Experts of a small language model: 13 layers, 45M parameters.
Below are experts of layer 3 (counted from 0) of a mixture-of-experts language model. Rows are named router (the router's row for the expert), gate (a neuron's input weights, with its number), up (a neuron's input weights, with its number), down (a neuron's output weights, with its number) and show model dimensions 128-191. Each number is 128 + 24 x the weight over its row's rms, rounded and kept within 0 to 255.
After each expert's rows: "comes after" lists some tokens at least twice as common just before its tokens as in all text. This comes from a sample of Wikipedia text that the model never trained on. Tokens count by the router's weight.

# expert 21
router [136 106 120 156 101 145 127 122 167  76  96 155 181 137 114  70 155  88 134 118 133 171  88 136 160 126 170  87 107 153 102 116 110 154 137 129 147 142  98 122 145 139 128 170 107 108 139 127 163 145 107 100  78 158 152  85 136 176 173  98 149  95 132 141]
gate0 [125 139 114 124 169 113 134 143 131 140 170 149 136 184 139 142 178 170  98 118 162 147 125 116 137 136 134 174 147 149 158 153 123 112 137 123 119 144 132 116 146 100 106 181 129 148 127 148 109 113 110 149  98 153 143 116 121 157  73  93 134  99 136  67]
up0 [116 161 106 127 113 121 144 130 109 103 115 135 123 142 139 185 120 122 109 169 121 130 136 119 107 162 141  79 119 128 155 142 127 152 167  85 137 141 181 107 110 145 106 156 185 165 116 154 172  88 119 113 170  90 113 102 151 131  98 132 103 108 121 175]
down0 [136 169 111 128 130 137 152 118 173 131 105  84 108  88 148 111 137 156 113 113 100 102 155 108  93 160 134 118 121 114  86 110 141 169 186  96 124 112 116 137 106 157 116 178 137 137 162 122 191 119 147 101 158 123 149 154 115 131 133 150 118 172  88  91]
gate1 [138 105 115 103 174 121 129 131 147 123 124 123 105 100 115 161 111 129 117 146 113 149 105 133 115 134 148 102 136 156 156 106 131 128 148 132 135 129 160 129 145 108 165 137 129 122 149 108 117 106 149 120 112  61 126 142 191 120 149 137 137 170 130 179]
up1 [119 158 147 162  79 178 110 132 104 107 128 155 121 172 138  90 138 127 146 129 145 120 152 135 128 118 128 133 146 124 104 142 111 149 121 153 125 135  97 105 107 150 103 130 134 142  87 169 117 174  93 160 142 162 144  97  70 151 103 125 132 115 125 115]
down1 [ 60 157 160 147 146 107 145  86 104 139 129  86 141 151  89  86 116 139 135 109 139 120 127 129 135 166 155  93 121 108 133 120  99 141 137 163 143 165 152 124 134 121 153 102 101 189 123  92 143 134 149 132  94 133 146 122  97 136 114 131 160  98 169 135]
comes after: " of", " in", " the", " for", " to", " with"

# expert 16
router [130 154 186 126 131 130 129 112 137 164 144 162 110 113 154 157 118 129 147 101 100 162 143 138 139 155 107 127 139  97 134 141 122  86 107 151 115 116 163  96 162 160 124 135 116 137 113 130 168 104 112 135 127 162 107  96 114 152 161 117 123 124 122 141]
gate0 [149 142 151  70 111 143 150 177  87  97 151 123 100 133 117 131 130 159 108 129 148 167 112  93 127 111 115 113 125 106 127 116 145 114 111 103 110 140  82 172 119 134 169 141  95 141 125 132 127 132 109  96 118 152 155 128 140 149 172 114 161 122 116 113]
up0 [106 121  96 198 155 146 120 110 145 125 131 108 146 112 133 170 165  81 112  85 100  98 155 148  90 167 132 164 158 118 117 100 112 186 136 136 123 122 148 105  97 112 111 101 142 165  89 144 130 144 162 159 138 122 145 140 126 144 114 138 120 124 100  97]
down0 [127 132 125 160  95 118 100 121  86 139 177 136 110 106 133 153 118 144 138 142  97 120 115 167 120  92 180 124 160 144 144 144 117 144 135 154 113  97 120 165 124  88 113 170 111 144 128 155  82 113 149 108  87 134 131 133 147  91 114 132 109 142 130 112]
gate1 [186 113 111 124 132 120 112 126  93 133  99 115 117 101  85 116  85 135 101 173 149 154 108 136 104  99 128 132 130 100 147 113 154 135  84 126  90 107  92 106 115 138 121 127 134 119 131 125 123  99 136 136 111 107 103  85 131  96 133 146 108 133 135 159]
up1 [186 109 122 108 114 128 109 113  69 115 121  92 143 100  94 124 109 163 147 158 145 142 113 124 133 124 134 138 126 144 140  99 136 138  89 153 131  98  94 113 111 127 145 147 128 104 128  90 164 143 163 149 125 106  82  95 133 118 155 119 125 115 130 114]
down1 [146 129 145 100  96 138  98 101 133 119  94  80 171 114 146 151  78 170 115  88  84 134  84  95 142 122 104  91 131 125 107 103 165 137 154 183 120 126 132 131 131  96 125  69 129 151 122 143 127 109 111 146 115 103 138 105 123 118 151 124 171 138 177  85]
comes after: " |", "-", "|", " by", ":", ";"

# expert 15
router [140  94 146  79 121 108 167 129 135 137 142 154 103  99 113 110 102 138 142 143  96  87 133 182 140 144 117 115 129 147 143 112 130 163  85 102 140 119 120 115  94 130 110 118 116  95 150 108 152 140 116 149 112 138 124 103 123  92 123 156 122 114 134  74]
gate0 [159 117 168 188 126 127 117 121 109  74 136 100 112 158 184 102 124 106 160 126 149 127 140 116 112 158 176 140 155 128 103 151 140 165  94 120  92 159 102 119 151 164 159 133 115 139 165 116 170 147 130 152 122 109 144 137 183 119 122 131 124 152 132 125]
up0 [114 116 113  96 135 124 135 123 118 157 133 166 144 107 149 148 121 152 105 171 101 131 116 136 158 121  93 140 122 120 160 123 110  86 130 138 153 104 135 120 142  84 107 131 151 158 117 120 130  96 110 112 141 127 117  89 126 122 137 154 135 170  87 114]
down0 [138  81  85 119 123 150 115 142 146 133 129 178 190 137  97 166 117 121 128 153 152 141 141 152 132 149 157 124 119 135 118 108  66 109  89 142 145 119 176 125 119 137 100 163 160 148 121 163  76 123 120 142 144 115 166 140 160 149 132 146  92 130 154 110]
gate1 [122 134 156 140 114 174 139 126 139 130 128 119 109 143 141 120 149 149 106 171 133 102 144 138 149 127  87 138 131 101 132 148 147 130 129 155  76 111  98 100 148 138 127  97 112 106 137 124 144 140 111 114 106 120  98 129 111 126 149  91 146 106 137 163]
up1 [126 125 158 124 127 131 121 160 106 162 128 136 136 112 141 143  82 131 115 133 114 131 129 131 106 109 156 142 149 110 121 142 130 157 155 106 147 143 123 150 131 126  83 132  98 168 190 112 122  92 116 103 127 157 132 159 172 109 134 124 107  79 128 170]
down1 [166 116 135  86 142 158 158 129 155 146 188 120 105 116 164 123  97 125 134 150 158 100 162 106 128 134 123 137 116 148 142 138 135 146 123 153 132 126 142 110 155 157 151 110 137 125 155 121 115 167 130 137 101 125 179 118 111  91 112 148 137 116 110 129]
comes after: " the", " a", " his", " The", "'s", " first"

# expert 8
router [151 159 123 115 173 106 112 121 135 112 165 121 122 160 115 162 136 164 111 106 156 100 104 125 111 136  59 128  87 106 111 115 112 131 116 105 130 122 172 105 178  88 107 132 115 153 162 125 163 145 134 144 137  95 129 144 107 110 105 105 130 155 140 149]
gate0 [144 126 150  78 172 120 112 135 109 124 114 133 159 104 163  77 121 119 130 112 127 177 118  81 133  88 148 152 132 108 143 145 112 155 139 109 138 105 127 123 169 151 115 121 121 125 134 129 153 153 133 137 113 140 128 127 140 114 156 168 139 139 146 172]
up0 [121 132 139 196  45 138 116 133 155 123 116 107  91 142 100 132  97 139 152 119 131  73 139 129 130 157 115 128 139 150  95 140 147 140 113 125 112 142 121 155 127 110 167 166 159 134 120 126 123  85 138 134 135 108 131 118 102 118 130  86 106 113 129 104]
down0 [123 132 151 119 158 147 103  97 100 120 111 115 124 143  99 126 110 120  75 108 144 124 115 109 118  86  89  83 131 138 140  94 113 130  73 136 117 172 133 105 136 139 112 108 115 116  74 149 162 159 173 105 101 116 111  98 109 183 127 142 136  82 138 118]
gate1 [121 124 132 137 140 150 140 139 126 131 113 150 138 152 143 117 143 144 149 141 134 135 134 124 118 177 138 145 122 101 117 115 152 107 105 121 106 102 164 107 120 124 166 111 146  84 175 125 119 167 160 111 126 184  99 177 139 176 119 166 127 138  82 102]
up1 [128 135 107 152 110 147 150 148 125  62  92 126 132 117 122 175  93 117 104 111 121 116 136 133  89 135  91  33 174 130 151 139 122 125 146 155  95 102 131 152 162 130 110 145 110 157 142 144 148 124 130 157 146 138 155  98 130 117 119 146 137 132 132 146]
down1 [ 88 164 133 119 120 112 111 126 172 105 143 166 128 170 123 150  68 110 141  83 153 137 138 178 174 140 129 138 103 101 148 169 128  79  93 143 109 120 125 150 120 146 138 132 111 112 131 135 103  90  83 110 155 142 100 193 175 138 100 121  88 117 146 120]
comes after: " ", " 0", " 1", " —", " 2", ")"

# expert 3
router [138 121 144 124  94 128 189 143 105 100 116  85 112 134 134 129 168 121 125 126 153 106 106 117 132 147 117  95 148 119 125 120 143 115  96  98 143 151 117 122 133 146 123 119 109 121 167 102 119 160 155 139 143 124 127 166 145 166  94 137 116 114 130 146]
gate0 [139 163 138 110 130 109 183 136 125 149 183  87 120 103  97 138 102 108 125 124 107 118  98 104 105 136 182 137 137 121  84 114 122 118 142 127 110 140 184 102 100 132 128 145  98 105 162 120 123 133 153 124 100 133 137 142 119 133 165 123 117 132 110 143]
up0 [113 138 133 121 134 165  77 127 146 128 124 160 146 158 174 136 158 157 117 139 141 144 167 153 148 110  90 164 151  93 162 123 128 135  92 119 158 122  98 131 162 152 142 140 115 156  90 182 140 135 121 113 116 102 109 126 145 133 109  95 104 135 130 106]
down0 [125 128 119 102 150 116 103 130  85 182 100 178 119 137 138 111 126  89 114 126 144 168 127 110 126 104 122 145 122 109 124 133 127 151 152 123 127 121 125 140 136 123 129 186 132 134 133 129 100 110 118 157 142 141 128 111 143 104 127 130 142  98  96  88]
gate1 [118 124 169 145 129 150 178  94 133 159 164 103 137 105  91 136  97 117 166 108 130 156 172 119 138 144 114 133 146 109 127 154 151  99 133 113 141 160 203 142 107 137 147 145 115 104 115  97 107 141 141 149  98 116 124 109 151 167 115  78 141 152 134  75]
up1 [ 93 113 146 130 130 117  61 146 139  77  84 136 111 142 155 148 153 150  90 150 112  89 151 164 105  92 147 143  90 145 133 124  87 129 111 182 106 112  77  85 134 117 116 133 151 131 145 136 122 115 128 156 152 129 124 168  98  90 122 172 113 116 129 164]
down1 [165 118 173 112 135 117 104 140 140 119 121 136 114 133 124  86 102 118  90 146 164 126 109 190 123 122  85 120 132 169 142  74 157 129 134 128 127 148  92 104 143 155  67 152 143 141 130 142 152 122 129  94 143 145 125 145 139 113 115 125 130 141 123 161]
comes after: " the", " to", " a", " and", "'s", " an"

# expert 20
router [104 141 107 134 159 116 150 160 134 153 135 159 119 144 110 176 137 151 155 118 138 171 112 120 105 143 166 109  99  93 154 176 154 113 117 122 119 169  95 193 142 127 121 143 176 140 128 110 107 120 103 135 102 104 140 156  97 116 124 133 138 121  96 117]
gate0 [125 124 117  97 113 140 155 135 136 138 129  78 111 133 160 117 121 125 139 107 121 179 128 125 113 162 150  66 106 140 121  88 157 114 142 148 120 119 138  86 172 169  55 129 162 127 152 121 148 175 141 154 129 143 133 146 129 127 131 122 157 121 118  91]
up0 [111 121 146  95 136 111 131  80 175 124 130  80 111 122 146 145 134 108 155 134 142 185 146 114  93 118 106  88 109 143 160 174 172 119 107 170 124 121 132 112 186 105 139 110 127 184 147 153 106 139 102 117 168 147 127 100 102 117 128 107 130 107 137  80]
down0 [119 102 133 130 113 135 154 129 146  92 138  87 151 109 114 113 152  74 126 104 112 168 112 147 115 106 140 182 123 103 163 136 104 139 145 126 101 153 163 139 151 151 100 123 100 165 141 139 151 100 113  99  99 152 132 154 106 171 134 177 137 112 118 125]
gate1 [129 116 151 113 112 125 125  85 121 132 143 168 140 103 149  99 125  91  91 130 110 114 114 144 144 141 132  78 152 124 172 154 138 149 133 133 132 122 138 118 122 138 105 121 113 128  83 153  57 123 115 148 144 100 135 119 131 108 149 125 126 151  80 132]
up1 [130 109 125 136 143 139 154 147 157 100 117 129 147 142 103 117 137 111 127 115 129 129 132 144 106 144 118 181 127  84  81 114 111  96 139 121 137 100  84 159 105 137 149 120 143 108 150 151 165 112 126 169 118 153 132 101 147 120  98 149 106  94 159 118]
down1 [122 114 101 119 123 127 131 123 156 129  93  97  89 111 126  94 121 172 137 121 106 141 138 115 182 105 155 136 113 142  99 107 136 117 113 141 137 130  92 120 127 127 150 152 127 102 113 137 133 118  98 139 129 173 162 168 136 166 117 137 115 145 117 159]
comes after: "\n", " |", ".", " ==", " =", "=="

# expert 9
router [133 107 118 175 105 140  84 106 108  80 102  79 159 131 156 152 186  88 134 161 152 113 145 133 129 102 148 139 143 157 116 136 118 170 101 152 132 150  97 114 115 118 172 158  74 138  97 148  90 110 125 115 136 150 104 135 140 154 121  97 155  83 133 119]
gate0 [ 88 114  77 121 115 156  96 156 123  86 130 175 124 148 146 118 114 142 153  99 114 135 150 143  80 116 171 130 143 150 101 128  96 176 160 125 157 118 176  93 145 135 119 136 120 140 140 150 139 107 100 165 154 115 167 174 144 143 142 107  99 128  90 135]
up0 [125 102  75 150 128 116 108 147 130 115 115 191 106 151  72 151 132 153 104 119 114 149 148 141 112  77 127 104 117 129  93 125 108 147 164 150  98 161 115 118 159 142 127 136 141 136  98 173  87 153 109 140 152 133 126 159 134 168 114 120 101 137  86 142]
down0 [118 122 139 125 134  94 130 125  96 142 124 112 123 112 158  64 100 129 128 139 108 112  86 141 147 105 107 145 120 136 121 125 122 147 173 169 113 104 116  84 135 114 140 124 139 129 103 144 166 146 149  83 134  88 119 174 107 125 129  84 114 114 106 103]
gate1 [111  96 155  93 110 130 115 115 104 115 109 120 117 129 135  99 167 123  95 160 144  99 144  91 149 113 134 108 127 127  81 162 110 117 121 112 174 126 105 181  91 132 133 117 117 110  81 136 108  87 166 118 124 144 132 141 116  90 150 128 138 157 139 131]
up1 [134  99 168 106 113 120 116 127 101 118  97 145 137 145 157  93 139 126 101 164 155 110 115 102 171 100 136 131 114 121 119 166 125 107 117 109 152 104 126 161 111 134 120 112 115 151  86 140 100 126 129  71 139 126 120 147 134  83 151 136 138 170 148 141]
down1 [112 141 115  96 127 106 154 107 164 149 122 110 114 134 122 133 178 100 140 127 130 114 115 134 131 142 134 137 136 160 151 128 112 144  81 142 131 109 117 144 110  98 111 109  93 127 105 147  88 139  87 138  81 152 100 149 151  88 147  88 139 138 139 135]
comes after: " the", " a", " and", " to", " is", " was"

# expert 11
router [173  99 157 106 119 101 133 136 161 144 147 138 116  82 103 136 110 139 126  95  87 195 136 111 178 122 165  96 116  79 132 155 123 162 130 132 119 104 125 110 128 121 128 123 105 136 131 150  90 144 108 109 102 148  91 136 109 155 105 160 156 143 159 110]
gate0 [103 147 160 141 125 143  83 117 113 131 113 129 147 154 123 146 129 158 103 120 114 163  86  87 174 126 156 113 146 146 131 103  86 144 102  85 117 133 126  93 136 117 139  91 142 115 118 148 114 144 143 126 127 159 171 117 113 118 130 141 136 129 137  94]
up0 [100 152 168 141 116 148  99 138 132 106 117 132 142 158  99 126 129 159 116 122 103 156  90 123 144 129 146 110 142 107 134 119  86 143 122 101  98 121 136 103 154 108 137 123 134  92 111 181 127 122 178 145 135 138 168  86 145 122 138 144 142 122 157  90]
down0 [176 112 133 136 126 124 103 100 141 137 128 171 130 120 113 105 127 152 158 161 107 137 120 134 173 131 158 126 107 169 125 145  91 116 169 111 126  91 146 135 149 156  99 128 142 168 134  98 124 117 125 126  85 147  77 137 159  93 177 163 127 115 129 105]
gate1 [129 149 122 117 159 154 167 106 150  65 134 110 129 187  96 128 180 137 117  97 114 148 128 123 115 140  79  63  91 117 132 118 118 104 157 141 155 138 119  90 130 141 126 138 123  99 121 101  94  97 152 104 125 159  93 138 156 139 124 121  94 121 140  89]
up1 [137 167 143 160 163 127 170 102 148  66 162 144 134 128 142 140 151 117 140 107 151 135 166 134 165 148  47 107 132 130 131 124 133 109 156 194 136 135 151 115 108 119 123 148 150 134 102  73 118 127 130 127 152 114 108 119 133 104 100 141 104 160 144  89]
down1 [155 166 126 152  99 134 134 179 105  92 129 137 129 111 116 128 141 152 180 125 126 160 126 149 109 150  93 151 106 106 150  86 130 172 111 144 187 114 128 145 120 124 134 136 118 110 129 143 104 121 168 118 141 114  80 117 150 156 115 107 120 132 137 129]
comes after: "\n", "|", "-", " June", " January", "In"

# expert 28
router [139 130 149 150 130 103 124 107 132 143 133  91 142 162  99  59 115 127 114 109 103 140 125 106 126 106 148 156 128 116 116 140 115 119 168 107 147 130 115 117 138 114 122 132 153 157 128 137 154 124  96 162 121 108 116 129 105 164 153 152 144 149 157 112]
gate0 [135 122 113 119 129 126 140  88 125 103 120 107 119 148 119  94 119 109 102  92 103  92 111 129 168 132 147 100  82 116 110 124  99 100 119 133 126 128 142 144 125 140 106  93 188 113 118 173 149 141 108  99 104 134 176 148 128 152 114 117 133  97 102  89]
up0 [ 92 137 134 104 117 142 153 142 140 136  97 125 127 122 110 131 142 149 118 183 160 142 121 148 120 163 109 128 154 122 114 109 118 144 138 127 112 156 109 123 137 106 142 135 101 123 138 124 126 123 164 117 174 129  85 111 171 111 159 132 111 139  94 143]
down0 [133 117 151 125 145 140 131 116  87 152  89 152 141 115 163 147 109 152 136 168 144 131 135 153 121 136 164 114  90 126 119 146 152 127 142 126 145 111 105 133 135 179  93  93 141 160 165 159 153 129 119  93 125 142 124  91 125 128 140 145 104  74 130  80]
gate1 [146 110  67  79 174  92 113 125 164 145 146 105 158 123 128 115 113 133 159 163 110 161 153 128 107 121 137 135 101 146 115 108 145 120 114 151 158 102 109 134 119  98 155 137 126  85 127 100  99 110 124 179 117 157 143  95 138 134 156  87 156  94 117  75]
up1 [121 120 117  81 159 112  65 163 130 161 123 135 104 113 164  76 106 123 114 109 125 118 176 114 109 126 131 129 126 144 138 114 143 134 113 136 155 104 137 147  96 121 117  79 115  82 180 131  87 125 129 159 174 136 133 104 128 129 174 120 134  96 101  98]
down1 [136  98 147 130 156 116 108 128 147 143 142 146  98 173 109 100 118 147 112 126 101  96 103 140 155 179 131 170 116 123  61 134 146 126 176 125  76 137 145 116 140  96 121 169 111 112 129 143 133  86 102 144 131 135 114 118 138 113 147 160  90 141 141 159]
comes after: "\n", "-", "|", "\n ", " =", " •"

# expert 14
router [119 113 106 150 162 154 158 121 142 203  97 127 131 116 120 135 171 150 146 136  93 171 118 117 147 158 138 125  92 121 108 179 132 145 166 151 145 117 160 138 150 133 142 169 115  93  88 159 141  70 146 120 138 120 116 136 116 125  88 103 116 100 134 120]
gate0 [149 121 112 124 109 128 104 129 108 123 138 153 132 112 144 133  92 124 142 128 130 134 149 118 124 135 126 107 158 146  87  80 104 108 120 151 139 116 132 135 146  96  82 133 102 116 137 152 100 103 145 174 148 145 129 109 141 134 142 184 146 132 103  73]
up0 [119 127  83 121 122 146 176 121 113 123 151  74 142 159 177 150 163 107 103 130 114 125  94  81 129 115 127 174 118 150 177 157 140 131 142  83 106 140 115 121 141 152 177 122 125 103 129 122  89 102 132 111 118 138 147 170 127 138 169 145 105 105  68 157]
down0 [125  95 104 139 125 141 110 117 133 142  83 125 142 169 109 109 153 117  97 122  94 150 161 154 113  98 121 146 128  87 139 162 133 112 154 182 102 117 147 136 165 123 164 116 117 131 105 101 118 139 125 123 129 124 137 164 131 117 150 167 109 148 152 163]
gate1 [120 132 123 133 116  75 166 126 124 145 143 173 132 133 143 120 175 109 163 107 129 127 110 134 116 152 161  99 121 194 135 164 120  95 133 136 129 118  93 136 119 105 153 137 152 132 110 126 131  89  70 133 161 120 137 141 163  91 140 135  86 114 137 160]
up1 [110 100 147 140 165 148 119 139 117 110  99 127 134  97 117 131 117 149 106  95  97 114 152 154  99 121 121 132 111  86 129  73 136 128  96 109 158 146 123  86 119 143 113 117 132 135 140 139 125 153 125 125 127 141 110  80 128 127 128  60 103 110 105 111]
down1 [128 152 154  86 151 142  98 115  97 150 123 156 173 121 103 148 156 167 164 146 115 112 127 143 103 142  97 118 128 142 155 122 152 141  92 111 111 136 120 117 130 114 115 147 114 136 140 143 121 139 114 162 120 135 137 118 108 106  84 128 141 136 128 127]
comes after: " |", " of", " the", " in", "|", " on"

# expert 2
router [ 99 145 133 115 149  94 137 174  96 130 133 138 111 133 129 151 160 159 122 143 163  71 147 100 120 137 136 108 108 116 133 122 159 137 155 126 133 107 145 113 159 125 129 128  89 137 131 103  95  98 153 108 122 111 154 151 147 119 170 185  88 165 111 122]
gate0 [116 118 130 131 132 114 102 103 122 131 140  95 131 179  85 123  99 101 112 156 168 105 154 139  98 138 108 102 126 139 115 159 151  84 106 134 115 123 140 128 112 161 139 130 154  93 104 155 145 118 142  77 104 167 136 123 173 116 123 107 113 144 156 147]
up0 [127 114 133 124 125 110 149 103 139 166 113 137 111 179  89 111  92 108 107 111 139 120 150 137  61 111  75 119 125 148 110 122 136 101  81 132 140  93 133 113  97 153 167 108 112 120 144 129 146 127  96 121 121 164 125 136 123 109  78 127 121 141 121 122]
down0 [118 101 133 102 174 109 112 151 131 143 153 161 126 155 133 144 166 122 125 108 178 128 137 154  97 143 114 120  91  86  84 117 114 115 121 126 133  90 129 118 129 150 178 125 172 118 104 151 109  87 102 118 118 143 136 156 113 118 155  90  94 160 106 118]
gate1 [122 107 150  75 132 113 126  80 108  77 106 115 137 109 117 118 110 148 156 137  91 106 105 116 125 137 128  94 111 134 127 125 142  98 127 139 130 131 134 119 158 105 113  91 103 117 109 125 106  47 136 109 152 135 129 114 156 117 122 185 176 116 113 143]
up1 [148 133  90 181 125 147 150 167 123 153 142  87 112 154 127 147 151 123  92 120 129 136 145 150 111 136  90 143 136 110 117 156 146 160 135  88 158 118 136 120  95 154 138 102 148 120 105 155 152 182 124 134  79 142 134 149 116 136 108  85 130  99 130 129]
down1 [118 144 114 108 132 145 151 178 167 144 137 104 117  93 121 141 127  69  96 122 133 110 100 120 159 186 119 103 142 149 122 146 111 133 122 146 132 113  92 177 140 161 142 145 196 140  89 113 116 167 120 144 133 116  90 122 145  95 151 113 125 119 126 117]
comes after: " |", " /", "|", "′", " 0", " 4"